Weights of a small mixture-of-experts language model, trained from scratch on English Wikipedia: 128 experts in each of 10 layers, 9367 steps.
Below are experts of layer 6 (counted from 0) of a mixture-of-experts language model. Rows are named router (the router's row for the expert), down (a neuron's output weights, with its number) and show model dimensions 0-95. Each number is 128 + 32 x the weight over its row's rms, rounded and kept within 0 to 255. Numbers have three digits each.
After each expert's rows: a language model's description of what the expert responds to. This comes from a sample of Wikipedia text that the model never trained on.

# expert 43
router:142123114111166079140137163098077171123151089129148159106125110157166093073087169066144096133199086149134072133093076180165103087156095164148110146170136194121150086135188159108162192124175127118135111138148097176162079149090121160134117127087152140098103070155142171133133127088133108178
down0:149123146105073141126085097127170123158131114144165128126129111153131120143092151138162078110127143102111149082106154129127163123126224208086128131148140135126120128132131124249117114154140118120108100127077139091132137179142145151133167127135122147158136157091135139127140149201123128201
down1:097126123195103081084085171174097147153140113101081135094114123124134131137107155164043129091166148158111113127128124168129115180151068135131133133118097102051130122132104147099129127182045128090158093134157160117121195124130097130076129155089130148128128125126112177103106063127142073120
down2:101127101141107128127128119118158116179034123128226096133139083152136135090130174104101136054124222090136104108114202073135113136127096138129172106178142114110140120122104152106055116201157102116126150153117130132165123090121116146130090122136137203129077123136101138156121136204132070128
down3:130093131129150112160065080196112205125109135042154178120101128142135147075125041063149180103084094135072129083096137087149135127105109127129125114113081126203154155128198157124143136149133131142062068202199142139102202112136125157135190056123145111130134134155127108105125159179152122132
down4:130127061125077146134127065122107117158135160145148102109156148138108133116128125195143122151130122119097129126128119105061144109130129102070129152117159115115151194105132113130181147135174111130131114140125173124144115085037156115152033135139147119158081177210150138138212073153154140083
down5:124132122124060174151137094171183118130104179077191086088124155127085086142120135137111121198104126127092113123137108141130117096129136134141071111222118173201057077119161108074125125142123095129103129115116098117111152105145084063109125151151142081127124062142142138125132097034133110124
down6:125120160139126124085127117141159103128180147121126131095091168160135134167127063152109115152099143165142131154127125076079049148049109128110156119110105127126104129101122144064144129123114131180101131167029138118128139116131128158062148194120118166131107209108062107067107161006143139117
First fragments of lowercase words split into pieces, usually after the or a, like expl-, dis-, dec-, acc-, gu-.

# expert 57
router:138150112145091131185144163122105132185172119160133136113168197119135103112084149099111107139188085170138099133102131118160098115157134158153103137119149082128151113116133134118150193151136141159169099173176083144157141092107186129106098135097109040110124118130179174072177085063125117142
down0:108151164168136140137065125062141090138139112082163136217202102118113118038124100133081118030169136167120138137102125139137174160075151124072156108133144108151128094076124123204159105144133109107103136110108122109129123083132023068118139107092128170106151154117074129123115101117106154146
down1:184131126163098172127128153111114175135076139130048143148149104193134128129092053123142137145148126119105116154160093118159135157089115126124131128134117059167129141125152104083115126093158209160150146108124137087101144098108058147124027126122216124045204129188135162088127084147109134135
down2:145133124168203129123117105093114139130124130139087139167178138136166113122140125120133124188118229141122162152127111115096133102133129079079133106056118189179128085142114119101122164122115121151133138049107134175145153107166093106132080120132088184092129162096133136115171125111117123103
down3:123134164130143122121005128127136141139121132113255100115088073119073093140105124092154129225166120063120196139105160134132158139125075125131131116078120176142132203129128136142137093144119150080121105138120086047121113087118116142117143108112129122144155118138117145132131134125133135124
down4:125137131118161151158174131096119128145066113118084135118154117131128173118131136107137093101120127163146146120157123109208176017126147137238180152107120148130174108133141151125137077050082159140052154162142095152140152059118119142101158122189133122136127115098157175126128125111062125136
down5:126134151117147140144152155162132127034110112133100125105086063143137076147129126118125089177109110092148131110127114081075096124154122153127108144090127137129117131169130142086131214164169115079118114128160085135102025171127089112228118096121090122120115104108129029140130139127064116102
down6:124143132118141097130131111053121096119148076121111125062125193164145195161124080087071061026176101127109122107139134147153158174206126095090112067138141095107129050137104136120141194135197101132156114098130120145203115160132134121100140149109144051135098094129100111147135133127192135116
Opening one or two letters of lowercase words after and, to, or commas, such as t in taped, ant in antimony, dist.

# expert 63
router:131184117163125095120152099188119142133133143075167147087139166149131138129122110096084166088149127127077069096127072102140086158141112126114113149134112128093189137111199131125179114159146146198171118150162076111134149134122124200037129088094139179081127118178123141145116103167144110174
down0:136124106121111129159158121121174144121071120065144129117132129174047161116162130130121162129146123126133109182133144129133133175137126166128117096128120132127132115135177135117130130134125137122191129155111111177150173128187175133119129150091095162045123124146079150167130111116131129121
down1:146132083117143117150128129141153141140096131134093143116241123146109204119164217141127111127137140081113111195137127095119114184159152116063120086130162120111154151131113097130142179113127159101065132140094117129136204158140105114085101118139119159110123143172130077126126141142188136073
down2:148130125131178173159127194053108141187137165121129083136141110132124063110128132067122127115132205130133096120117200127098089114107130157127068105133132074129123121144121111219128119134160129054158140056069122127127136105115135102060136098098069114107107125128199113162177098134124077161
down3:139155122132160153135148185255140122128123123242155104126127136133136121088132173223105109133086132121126131075079165100130132105115109105093103119060130091129128101183102169131078100083127125055120140065099097131075119052124122122058140147100165127151093126119163093108120159124131099162
down4:143181096097115098145113129128088105136128121131210116147126119149139136124130109147078165138130046121133112134155085121150109119110181142043101050132067128137111126139095088111129181145113095113103127129096133090108140132166125075105122150080126132142068116093146180128121134115149141174
down5:012108135128133114149155201105134121138131132121154008122161113119111081130152166128078133157127203159144131118043154136145110121186067135110122121168130145158131124094199127159127128108119092128124113200103088126091121151143133134121105167084142141130105106129127092092110128076104160127
down6:133094083183128154127072111147160130126151201107121155149126052132210136075131144092118130144121114131082079127112168134142146172181125110110215113101122125124140129123112174135187116166162110119113124191163127170211131173143092093126153131129127151172117205111137147134144119110123131134
Population, census and election-result text with figures and percentages: population, Turnout, /km, %, and digits inside numbers like 2,160.

# expert 46
router:122160104098132103170142186127121142097131087127158062118098164140144089110132127103097153134114051160178034153088081136121080113113111108180107125131076133137159122187131138102109184139148074139144099132119133163156064113055105153115150121141138165160155095125115115070125146099146101119
down0:108152126171121180148126131118110133117077173230043159120162139132118125196091141124171136122139105104174093144172133163119124121128125119122116167105137168179123111130117183104129127136159118095115134115155130084130133130097130129122113151126167125139140086102093123117126088129067124135
down1:042073138173121137125070118099105136165127128125191099163100193144111116149128057139126151188124172157132178132103109122138129141167193159187095099137102144115107123099139119107126097134097158101133105128127159182121127165134095088110148130090082102103122112131078141094149152061065128206
down2:119168150123104121118081107140111067126102086118127085149129082143149138131148118154100072057097077113125127129133124103101116149128088156081053103167127131110125126127129072053061126184124109130099139146113116138142070183119071175128114122125128195153173140129080131125081163135110079058
down3:097061113104178147115131127119075131146145129127128146128071241142111143128181123168096117128203129109147103137179149132113166106083149178151097126149108128122111131131190134166197126121134099079145113079061165123120190122128165177184190085158105101141112087115124133180145203128162126135
down4:138111146126110117153063018180088066158158131101124137111127144118144163156068125105134135131136079119127110136104152135033097152138120100129112121140163137114240119121155113110185090121134134113136131186181009165060139224103157122143038106124122112102147143140152113133145135161106127196
down5:113172176046125132124135120122115113088170119112129133053099094132127128129080143145108148141167094126142194089052063126109145129139145170132128121128109124111080127090126128127116129207127163071162178133104129110126201107089182068150117223134140131155125131107133069133177103118144088134
down6:131128122147164163127138141200112144149103126122156118140054145149131116155095126124113120162109115113202138127139081130126143160128117178161115220131128116104127080112126101131148092114165039071137101122119150082124075185125131110111139123126120086160141095126163205176104139150187190102
Heading markers and section starts like ==, See also, Personal information, plus word pieces after hyphens such as -sport, -hop, -influenced.

# expert 7
router:126128127090140155128123142142128132128091083159121146140128121109156138089188155105141142126069132098092128095148086144147063150108082126149160109180081108203140122133115185139194144158157136161179076094135112153169121174115141140078099135051123146114138126144158187022134143076073126104
down0:110122152143117127156126174139193124094130138138116151073076127138155101110126177139084033111141131132140106127110145078136139137117131136096117121181141128128138134186200132117113160151154082138181079104114150159049174107090182137155225126131102218106100130165112123134069115133119092158
down1:137127114130136057152124074150137112131126168118115172146086130041128119119134234067134103216096162150063116127091141070134164085138120172129141103127181125141109113090142145159145113127132155095127137144082090145124120092116085102179165113102134152127132104124022119093116068120110129123
down2:136072208117123128128145120124143147096103121100103159126116125124167114099183154134124155141152151128131130126145124137159140119097126167141213134116120135050130119136135100087144094193136160008136145173080212150175185181125138096127080101151137148126117137108158114112130090226156035131
down3:099152109149107137155131053097148136128107122195185142099099179163130106119135128074125153134150136211134115177126157118125123128150140138103077160128096105212127107134138143123154121096138111149128129119095218050071129139130086122132071149156134134106133093165131128120137117128135185117
down4:130134153137143159135135115132093141141125134137097153160128118157125211130155171184161123140121135026158202221143126165107123139105130100073115133133131144207128132186111133092153150125153162084097105125133092131124140091088146137126168128130129132080213078133125126165154203120122135118
down5:136193128130145152173145165186131157116127133109130140136082167112125078080175146166127181128164069126127128089123126164144144089117111090128134138147090132128110152129105147133147104046092144122149130056100125117087170119179123066124152106113094136134116126123119127123153070122133173118
down6:153126117109097052106072183157078133192157155190100145070120148143112190138125133158109140028129125136107190129132140107142113118126176115127092100099144123145125136127121141103193102059255124125112152108123191204132125138130124076128117118076129128139131106121121129107120120126124115134
Words inside wiki section headings and table header rows, such as See also, Career statistics, Votes, Candidate, Reactivation.

# expert 48
router:098111126185113110130104131148076107154100109103167092120112190140177114146119148086106120129131110175168122132099121176083110139139102116132173152131110126107157137101146189111151184160144097192134115152150110114160113132094120184157066140169131122120157143164129138135156086107133172136
down0:145133139141133130081128129113145122117083097149204137121150129152096115129213067131126151137153077119046125140122149085013072144125101148129091192234165151132111159114082154137143129112125079089191005119143129122137129188109152124117098077170133184128143110113130137128136156136116114118
down1:054111091130110119079130098101138137143111139087128142134129122127110127125128093174164127126126114123104142154115115121142092101105136148199084128171130139131132183128104114116107123100117119134120133137127170158124126090205133152124204069106179144138129123108127110120098125125142135166
down2:157129135111109085102126129125119111205135086093193103104115128125163136147115161142095109123124119121174144158249135154146124108138132177137138118108107120149171106101154103114223122078128166193126105206134120155140126065140151104135135124124091125136037183157165150125147147143136148120
down3:143086162127139129161161113121101145139048128102103125136119109102101130091059140158125101133175143227152119126138086132129054162102089150103131125112111098093148130128078127139122109082154210113104128120125102200128128088139137112134125128144132117111140125125117124136108126131130103103
down4:151058121150138116135076108088117125087128123133134199148105135100139130141077138129121161135121133108185133095179068116143096107148055151150127224121132125094140127135119095113175137103152111141128135132121125153075155117125094118098088101123142169138137123122127140155106116126122115165
down5:079108142126154210076099131130186082082143109129131125140110131119097125129180091096139114115088114175104114097117116154167152136038133058116099084121180156143135156150097120125085164191160102131139098106083115088162132119153144063102033110147127128127139129120136109117138119143113087145
down6:119131134124149120089113132131133179136109166148109124129130052108097159195131135118152177136117127144114140117093124126111142123075130053110093160174137087167174086171057090128060089112145163109187115103076064140134128094088126168133121078136105130152128125158137126151137116130131109155
Number tokens and digits, mostly in tables, statistics and scores: 1, 26, 28, 3–0, 120.

# expert 15
router:162151162173139129176121125145142203124176157070110085122124110119100114130096091089121118124098111185159115093146101126113092140162076166129169118143096139092122123177125137126152168116138114152184119137140131177154094147143116110094058135124075133169204096159155113088169111076106072145
down0:124169126113058103097156078114083107114078160112108141157124093079133127112148155151097118079150164129184203213128127125100127152080157141116138126122131123080129141130126127128128089136129199148127105169126142112127116121153062232103146110122084148075130206149119128076153125119098056149
down1:067178112128102117079105135121047058151115137118156082110125138145091118139237086127126146124121111085119172161117113141131094128110170145121092227128142113115030127125157077127129105103141114071133115163145162135159135122099223127125152150132140120114126181071088191105114121130098107132
down2:141132191180147054081124128139129062156124202138149123124175132087111143127146097112178153152165073149128153132140128127117134127142112104177120211112078122125164106127160118167085092136123051134145100093158181211133186121173131132118129139115141096132155130121124138095173141083199103110
down3:113139126074100058123186131103110121123164200132145137137113142152152112122098140130122143127116108075123067137173108070128167131112133136210129135159132196101111114132163193189115142146097134151132150149144162072094119090125174151136148132083111120000138126153132141164128127134119111132
down4:136151086134075170131192121129126123146135156097098131153185102088075130123127141105113135125120145133090143042094123104169112109151110043134140129150123144103120107174148123124189114156156128145193133103160122148103154132138052115081153127118247157120164161121162137082172121136145104137
down5:135137136158120158169153137137130141168072138119127115098131102120139193126116120129127122084137087127085154096133123107093145132153094124121125093128075093122153134166098123150135116067062136094140111127109044083048127126130118121113127140156105122164216112120148118127099127108013127132
down6:149129085072067135162184123167137126131152114130129160194139109136147134106131128182153128129115094155125180112122170136129127123140072133080125107133150109144123145128196123103105202156164133134118217089132170090094165077147165218099149143128131121106083156148129079125173130123183097062
Endings like -ing and -ation, and the comma or and after them, in lists of activities: logging, dyeing, production, including.

# expert 52
router:112156165078139119181112165171118161104104090152139143090156134136135085096079109079132197121142117169155065069086046089084045098135096148120088104175074182125148186187145197120143140161108127100125117157116150189139086113085122160115109117088143146128185133125178132108127113129073122111
down0:133126155110148128154143122145159122123120144125165141084152087085125136147142113156102123144096128133112139178094133069229204122140171148116110074129098133126109072098114094124126107166096100129149172082146112038147065131136100141131146117130031147187131133141180114140129193142104145099
down1:113092076099147118204095119130168135144140095123099129172129095092150067124149152140120173122100109117083142148103114066117092123205131063176150153094083129133122149112117148203116127104097132105141110094114160137149053084178083160074197183177120096157128186073157131074164111114133120122
down2:129140093131136150113080149131113128127186078119147094158099148165195113224161140131147126122116184154127123175031137161163210110210131134131190178049150117143118134126139093137172083128130134128160120127158126155138130162094140062160100142132141138139155151071121079069154138138120109128
down3:154177094085091020138120130137121065139118139130117136106150128167120128131061079144122016087048152127101135138108125122095085100193148076083107126141175118128126149138119149137107128141132117141146157091167080069127066140125116142118117116143185123171152164099119066094134154132117077139
down4:096100181095112128140132122132122137114121112103107092084117127070123129088172150138158104102095146118133112086168127102204113129080122137128166184121119133144124128091128177084132180120122144098013132049093186128129143137062208117140125143149032206106122139121148066185140176170101113088
down5:143127089123162124136121120074148044082129136139082125159129129082000157126118118078127157115123183093046121114109142127141024159133150166139175105164127128145152109141082152137133173099133134157112130047136167130127125086114149194112135157128125145129189173171062147067126136126076156102
down6:144127167166112162134150112147122121114138126124102130161093116078126118172189128160130126134142130134112130081126120133151229149089167126169126166125142068083231094106080134134138161127138127122137188126122205140175108126115183138102133150174132129128180095142130107136132111145130149133
Words naming a person's occupation or career in biography openings and infoboxes, such as footballer, politician, played, career, Personal.

# expert 31
router:084139127185165069149102162152104113139142173127130076119105155123186098140092099090138187123132112153137100161150107167131100100125083112137153170101132186122127136171159201134124129167145075172073066175167078129177113182107090110088075122132075140091139108166162128174182068109106145173
down0:105138109102085130129136150080136134132090147113124128085125178114113133123130066131110108138163142122143130119240130106157135128124115077146112112137144171126124083100138245125142171128109145166117150143132121113131131127122103138115116139091170113167130139143110122093136128099142162122
down1:068081129152082128109114140021130202133108154124110161129156089160133147136112100129144110244151124155117159128125127080165123145068147130087145132141103054080106128106167179120112119128122168128203111158129128128123069153115099129138104170131082122114160100165167160116081130118187117136
down2:167152119128192159129189068132121119101116102133194111132122121157117175160173153153122123143117133093136112128150140133135145092082166110170159107141129169117084129184129129179158091175152129206124174048136140156132186126128097138109126110128091119146100186114127217112152139100130127116
down3:121148116079090129133124076130112155091094124076110165120114112135165118138121139080135129167101136113104132176079137107169125132118143136136205126119142111098076184197111127077144179113153122132192131145135121123049082137128130196184127134176172121122125140102122171130124130091138084158
down4:196079117129131115124116132121140205125150139201119092126135095146131133121137154071126125213161127093152067074133144158079119133112104150135135131142104134116086173178124129121101131147182142110098169146110128163066112144159111143158155092162224129143133144130106127147129091140220086109
down5:097131082088145149161130127135082174188097132110116143125143048161124075123129165143125129083121134136127064139126192122140076118155065181188137138198089132132136166099131203067142155127106129140096119128145130147147151143124135081048092151128186128093124115131099102111109159082118119150
down6:137126116089108156113135105122130129130107138130101124136118101132120118106192118127107129105121122104090121150069123118137056158167134132101176156117168177137127109126167124136071152094182165115204196095125099133097139103224112158126099120136140157108125121131120107077128090129193089142
Numerals and quantifiers and what follows them, such as two, three, several, some, million, of in hundreds of, thousands digits.

# expert 58
router:133157101126169096146100115133085085130132089144102086092134149110093107065123111138111165133155109120182087112103113153149164123089107113135171163175135104148101122101089127146154175139130090136127139160138103179172113120099144172128132101157177140054046075177136138076166161099103075146
down0:131130150178110100195088168111101082041081106119031159127124137154129047106159143145074093179121137118168124144126168118079093112106127113133138108131127115104119135135113113122108122134126138131118108128089131119129202134108129126092081113090107131128091116168128139134092164106128130127
down1:120131092153122133101153184133120078181129181113085105129126117134152127151109138137132181255127137102089164131189130115108194167023050108124122128132139107113207071130118129097124082103135159165128131120145132123104152139102195115210079132141149064121089133111158115158154143118107201119
down2:099065122072110142169175149133157128150115151146124085109156157058161111108116051132143149132154091099149136144126125135193126062132136196134112125190125125190135090108131129130125129145114169156141146098126112130123136148140141126105183179130117084113127039165160108124132147126110130151
down3:146119059127197127120128157128096109143125135137145255170116121185107148125149131124130122071156176109081127211137149115153088195138128114167103133130098120112207130159137121137128157157146074155189169166189127134137117089122160167196142127110116136096127121164080107174108127146180078128
down4:125097130129163112130111144183144155139139098103126129133128073090062177122132112139101133131140131112149119166100113117110113114138163122172118114127115146120118149060157241152134122127128200202078151120131167108125121196142148129164206092144155128156139103180134025092119103057126112138
down5:196149145137178127119110125135155095126142169113153140088116126135129118132158135112244135182129156128136132132092176122099130195150144068124097088128173139042160064142097057143040193100170131150129120125124107082124141130142115126127171122088106134144140143109150062083124088110056157146
down6:144086095135132184167106129120117157047144084133170095045114085127112134127040128071111126103111161130095180109108114171129104138126158127122140122191086150114117080133142212143101113122117111122108100134069130128119122125084107086122096103114164127164189217132140119151133161199107143156
First pieces of split words, mostly Latin prefixes such as un, ex, con, inter, pro, sub, plus the word out in "out of".

# expert 8
router:128197153140098072114097114115070170112152109144194067076114124167099138062137087123105127117162090162134112170123113136179132170140104127165109169166146145116117124149152145069208108115142105128165118161098103155112151140123173138101155184091105122146094102107175143123167082130122106147
down0:134117146118140151126130114149144156114115149150129151100128102128089127114149110142133127180105139166121142029161112128135127112076133097120139146130126144164134030127108119124102139162119117138104123075156160103166175126127059133157137068110108134151153136131145131116176116135154194059
down1:129127128133129143088135155127177145132161035082150129010123086120085105094110157064086147096128128064119143125149128101131164130156078121168133205130137127128117244113134138101125113105126136126115118170130131132128079153126121119111188153138073199078163096072037116138112129104078154131
down2:129078109111186125080136213172128122117128139054135187134119170177103133129090142136131123128049095154103128129128120144126122120189127118133112130171139043144106129146080149175124092167138129129124148171112124134096097154124060165109117072127139062126114136125129117116144182127106087143
down3:184137140116157102156126080134144132145118117137088201127133150128148023137128108136135149156053132206089085138134125111140114129118132088134211136151168106125115125095085118121126102147066143148093188158131142105141143124130170168062134106246126160087093145118099134134126044101138069035
down4:151162127150129197119062126116125124129151140091115054130138119134102182154111107134169060172112130128145097172116167111142114151150140153084160110119135129174131071093140085111124154129117145041124158132009181100094079070136203145167119149142107132115165156128048125123135144130140137144
down5:170118143120194125113101129127153126123125125106114109089106110126150129141106143139160101103141156037134128077130104043145155132157162080111115136128096234097110110123073132101124129153129104164048148159129131094139102116129135175168084183118044139124128194047171141131125131101122125200
down6:091128120104131100052094123132097130183134165142136101100091129140159137119124123163111094081101124122132129141202117119110127156081114156161128112105123086129142146133145092129135159197168107088095164130131172133138096153097208151128089217147113100124092137134115150184129135141131152096
Forms of be and other auxiliaries and adverbs after a subject or verb, such as was, is, been, also, -ly.

# expert 44
router:073137117093157128161093195116112113145117073142159109090092123140149131121160100079152120137185088229138168152131085165113067116154119141124183111148127106092131091141144139103124178129134081149125125189170110118170112154080059141141086087106131133107163073164122093130118080104070145134
down0:087100121153209125125186120106130067104102041137078128121104082130144218125109186166132091133135119110170225122150145138063109150149158184151154154139122156097193071119142088116113113139139129135125132226099127146227178138154114158156128114138117081129101100111108251128120167128124171118
down1:145096185160121119135137164136160128105182135179126124128123145135134113132125094118200106148116138102185097125105100111187093125082177129128114118050116168083189113115095107160088160117088098117028141132128169124157107098089169142158142207113159121120145122138129096152139121157094152131
down2:142126119172158144180063177144124126070165126112068098120126134160085168132085098120115114128159139115174131143131134121125128109183110160114131125116143167141059122124193117033133116125065111133105167151096117091140178147123128101075122130139112030148061148069160108087145074105135121142
down3:117140135107129131135145090123111165138082119100143124116205175162128146136058152123136129176107140128109128048122098133144186150107148221127097139173096137126104034113127160104163077122137125112129053106133093124075117141109115133130189146126128080168081064128183182134087072115098067176
down4:142145102161094135176111114111105129133128110155140121155121127165133175122130127110110207133128152073127183091114163133201101245119109102090083109128108063142132122148122131198110158136149119099145188124173182139129120124132142144136095146164081182103177153183160077139091096133126132131
down5:096131061169114139129144092173067211124137166095119115081049114127178116157104140136104124127114150043153164144133079134106092125132166139159133135118022128090152090138144130126119131102150145127224082124180133171113120162161192117156123132115156129126126109163154136131116125142151128126
down6:165162103144142077185067128113121140055127089116109116045135086176162123116105137128123128116167136150145221127113098141129163119129058111165113129124064124114175149129084173143125128178125090126128121109213080150190135141171122173072162130093140188136088086142142187174068197129132128102
Nouns and numbers in sports career narratives, such as season, touchdown, yards, goals, contract, and counts like 17 of 25.

# expert 42
router:156147112204104141161086148163151204134144106154099116079097172156145128118124198092093110126133107071134092117166139102152122141096111156117142139157073186144120103157135126087173176118145131115154127055170172235167147109112178131094127105123128196122102119127084138103086148095108163086
down0:096117160149186154110136108112074072152047128132147125164156018093158132143128125127125123142110160158147158129153117129126127124059138152136069167127133128157104159213172153120166132108129060151125115093106140120026098121130114139121129123130183135099149122134103160122153149129183143198
down1:138129118080142162050119163111119137140143142102113145197129132164086160172127184251099102145196123135098166119147128042124153251130146124125128118128093125141136138106126134135118121142117102122076110111089129132124033056100126138120141123069131122137078110185100086124078128107152083140
down2:126087119145169137132157130109095172184132107118114127160146052130120138116125076124139111137151135131102081142180061131164125143172094197122104128119101112240135128123125130151129203109134116132156071125144121104139098100113145132139103069158060133213128137143172130061118153137133111074
down3:145132152109136102135084215119126131119146140138129185136132129089049146171202147141126131157153141103193116091161129107056118132147093096106110088126150123134090145135126127192066107123158129121149129098119131149133072151127128066133144099109159080102108091178127088145121219127156082132
down4:172101155158120152127138156082126116127133136118140082112138127107132050195104174124105135142126159127065124127115116140126151080106172185142112186144129115157127143150116201096042135169134143138157120116118133124177124133123214140109186144126078058141088115113131081170085106154149149134
down5:128217065125096130154112153117121131147198144128129162065255156119127118214112110122111154140126125139148112128125157144131147130107125135118096129166140127126183134128132135127149144156110145138229180119119125126209148091131147078120126121103159137215085137113096144134099124144121160115
down6:128116134135089104152134149144138111198108130133171123152106142049125191136062123221113128082123128166072130109106136127024086139139151172202072090136134110149145123163125071179152134149153093090045126153110146145183093123128189139057061123109152130099106133112100148130077127109114146108
Dashes and field names at line starts in infoboxes and taxoboxes: Preceded, Location, Genus, Publisher, Died, followed by colons.

# expert 9
router:116096084169176126135099139081107141151089198136191142137098122173153140137100121107123139124124123136119096094087102148083063145086063094113140140145179151138122150144156183161207135117114076157142113153193130144127117140100078181121103114143100173130090129189163159140111078162143141101
down0:146146084128136124089106090127153100093187137109130125151131167173132146131169128153089144111135112128146119103144130129155125100123111129129107201154126168123128133128117116092114155121109156129113144119052113109134100115142163133123144174118100145101099130142162132128121171126114110023
down1:172116132125136136113132125105145139225079119121090130083140113139100111137171001096207115116120125097160125102131082128136151138137118124160118155113141131140084123131143110146007123123041127113127121176134142112124056137157138096133112166122141139141138117119156109134097136067107128135
down2:072105102127142087053123102125139153088123124123100094101111174150160129133089059105142091186127163110078122121137169160197105063122132132116111139100127125086141093131130110109172158108108101124079096201092131112124089157090135136117165169125134135185115149143118099097112126119132123124
down3:134111196139043125134124145150092128107167129155122096150123147104237188097190115188190065050057143112151129123105130099128140148051100159149157124125154169095202118136118202127120107118140062094081128127169126078135156156144155125178098082122086130128113155126199109147128134222115127121
down4:115129096106160127141128086130162180098061158117170121190108120151124122131111098133125155218113132158106190121103118141201124191167133129090120196132111125138150129121148099169097130097150182131154127118120119102116128125133143176099124140183167090108125051135174120127092116131136088143
down5:143130149094096159168120131130128124141106161172128098132130147099117164127141131097078061117096048129128090148129135126118146128101126076165166122128139187085187143162094126113081094121122121167115139129113166102129176102130125137130138111150137083127118099201091129159144122237137123149
down6:119129106150090142135136120135127151125177144067170110132127155099129123144146136054129107151153107161137053126132108105114139190123149131132141149169094205133125082168141189133130124130154216094143157146150053059165132127147129140120144128120106150115191149168150120079146029117121139128
Numbers, pipes and separators inside statistics tables and semicolon lists of figures, such as 60.1 |, 30;, million, ±%.

# expert 59
router:154207099161106142104171162133137160114130156076156129108118199192153141133126115099111189081151137117098056127118092123137094153122099178116092094155128134109147141119167107100171155153135155183144116147173115156154128057109132146013140117114124143120135121168098112111114131135178087126
down0:129127107128098090219150089153107136102099125166112134134131128162185135068121104190114130132128140131116069124142128163169117132123127093139058129097097135128129135108157100110214109159125118195160134090146139163081167139145125108171113124157131150152084086139145174084113111122153097076
down1:077177161110115125120171156130122225092118166200228164189097131119128128137132140154126133134126126143120214129116105121119142121199103086054086172125104186120108148127129129180085074118131169163128120099130110120092129137115122167126115081132136077161109152129107140091132255148123091136
down2:126108079129081129074127123071135119129131131130134153129107129105144102147135125108132116096154142125120122137131126119124158126185076118128188148116089150128077090126121144149166109128129099076161137079130149125082134128139122157202150212128130141123138030107117060143089092162065098076
down3:100134113128114161148129087087123177127179090099089142162135084139124086099123133095143118152129159089139122133142111131135170119068142143159095129070202231134143186121108111181129137110092155171124133114139120140120127101108092124130123127128135114174139177197054179179095143119119129130
down4:121100132129057223129108097122142131140170103061114150105129145158181045098132137199094130091120141104115137142146166121087211135145132142150129125115128126110114140065118151128175112117110123096001124091109135135134136124177149087124130069046121169132157120126167090121143103179146089190
down5:153080135146133128151174179118113092133143139168138168154145143123141148144137125182085074127100104122111119127134130180163127175170136135166100078097161121125142162142112087127149119095145142121133154140187112156176135145148126120123096119132143223118039209184103118074054176132160145104
down6:117147202125129159147128127131152070143097130130099062072137130127158131117178134101127215126126114045197087106079135183086128169125139119124137126122120179098128152101109131153127115107000130141144127151120108133134105084123054111072138125132160089148134138111101128104171071131134158079
Numbers, pipes and spaces inside census, climate and election tables, plus labels like Total, Turnout, population, and percent signs.

# expert 60
router:101156104153148154188094174096117147115149090140157117112131116153215095068112153120120100149188129176149100119131049169110129114115109160104106113134125079138171107136151142065149163109107115140189092137162115148153145134116117161120124074173156102076106147084168163057137143108147142088
down0:121169079186155114196147108161081159144041099122174113186123124127134121085106132076106149112139060164128124117177143121142129124128061114108153144126194148097192093080139142117168171143129153124139117150145083154100251119128128151152156124130155117213123132087156127106127120149202110091
down1:109033118123172132124121136088114136152136103171136140129131171161154171192194187145123090065111115189139133148136129129104131129124122090111203108060170126101179180133154142053143151125083157100138144119075146142171134039123151130227079078127126132098127138120147127164113139125154166130
down2:106097122133087129108060113055133131132156120156126115079158093076164065116159169122091174112128127107105107117209124153117092183064127160148104117100113156156105111145143059082120123163050091063172098120141105143089136173134105085151130102070099116007091128105132147078127127184092123115
down3:115169135160167106105119158111132093137217161130138147154129134179125122077102129186161107133156176150145124126196183091136177105176103177133104163117136126136113101140165144111132111165132082118100058132171086216079123127138125103112186104081216125119208122119112140126136115112081101115
down4:148128140116103121128143136067150113107037150142132130121133090119042114097104129167017074128102106113128179139143112129178096063094177111150208172099179075145128117134171164199128153121166185117140172147158084136147128130158095151161132131175190130114116133128195134164090134061126115106
down5:157146182085107134138176119125111127098110128045103122136200087124095134132139125108114088076123159128077161113124135139113205098159120114127163104122164124127124132117127149131181164067151131242112098176104085071109152125148077100128106162149143102081160072114112175125114138132136157157
down6:125131146141133144163115057127131142123135136111127175123146114119169079168079120038096136111195180128116114110045123126202148173088108134077123104116200125128145130131098125144116123132095094051227109106112151138097218136138096129129085158167065128132129142170139120179131144123138131066
"or", "any", "each", "every", modals, and word pieces in vehicle, engine or aircraft specifications: "twin-plug or", Chevrolet, submar-ine.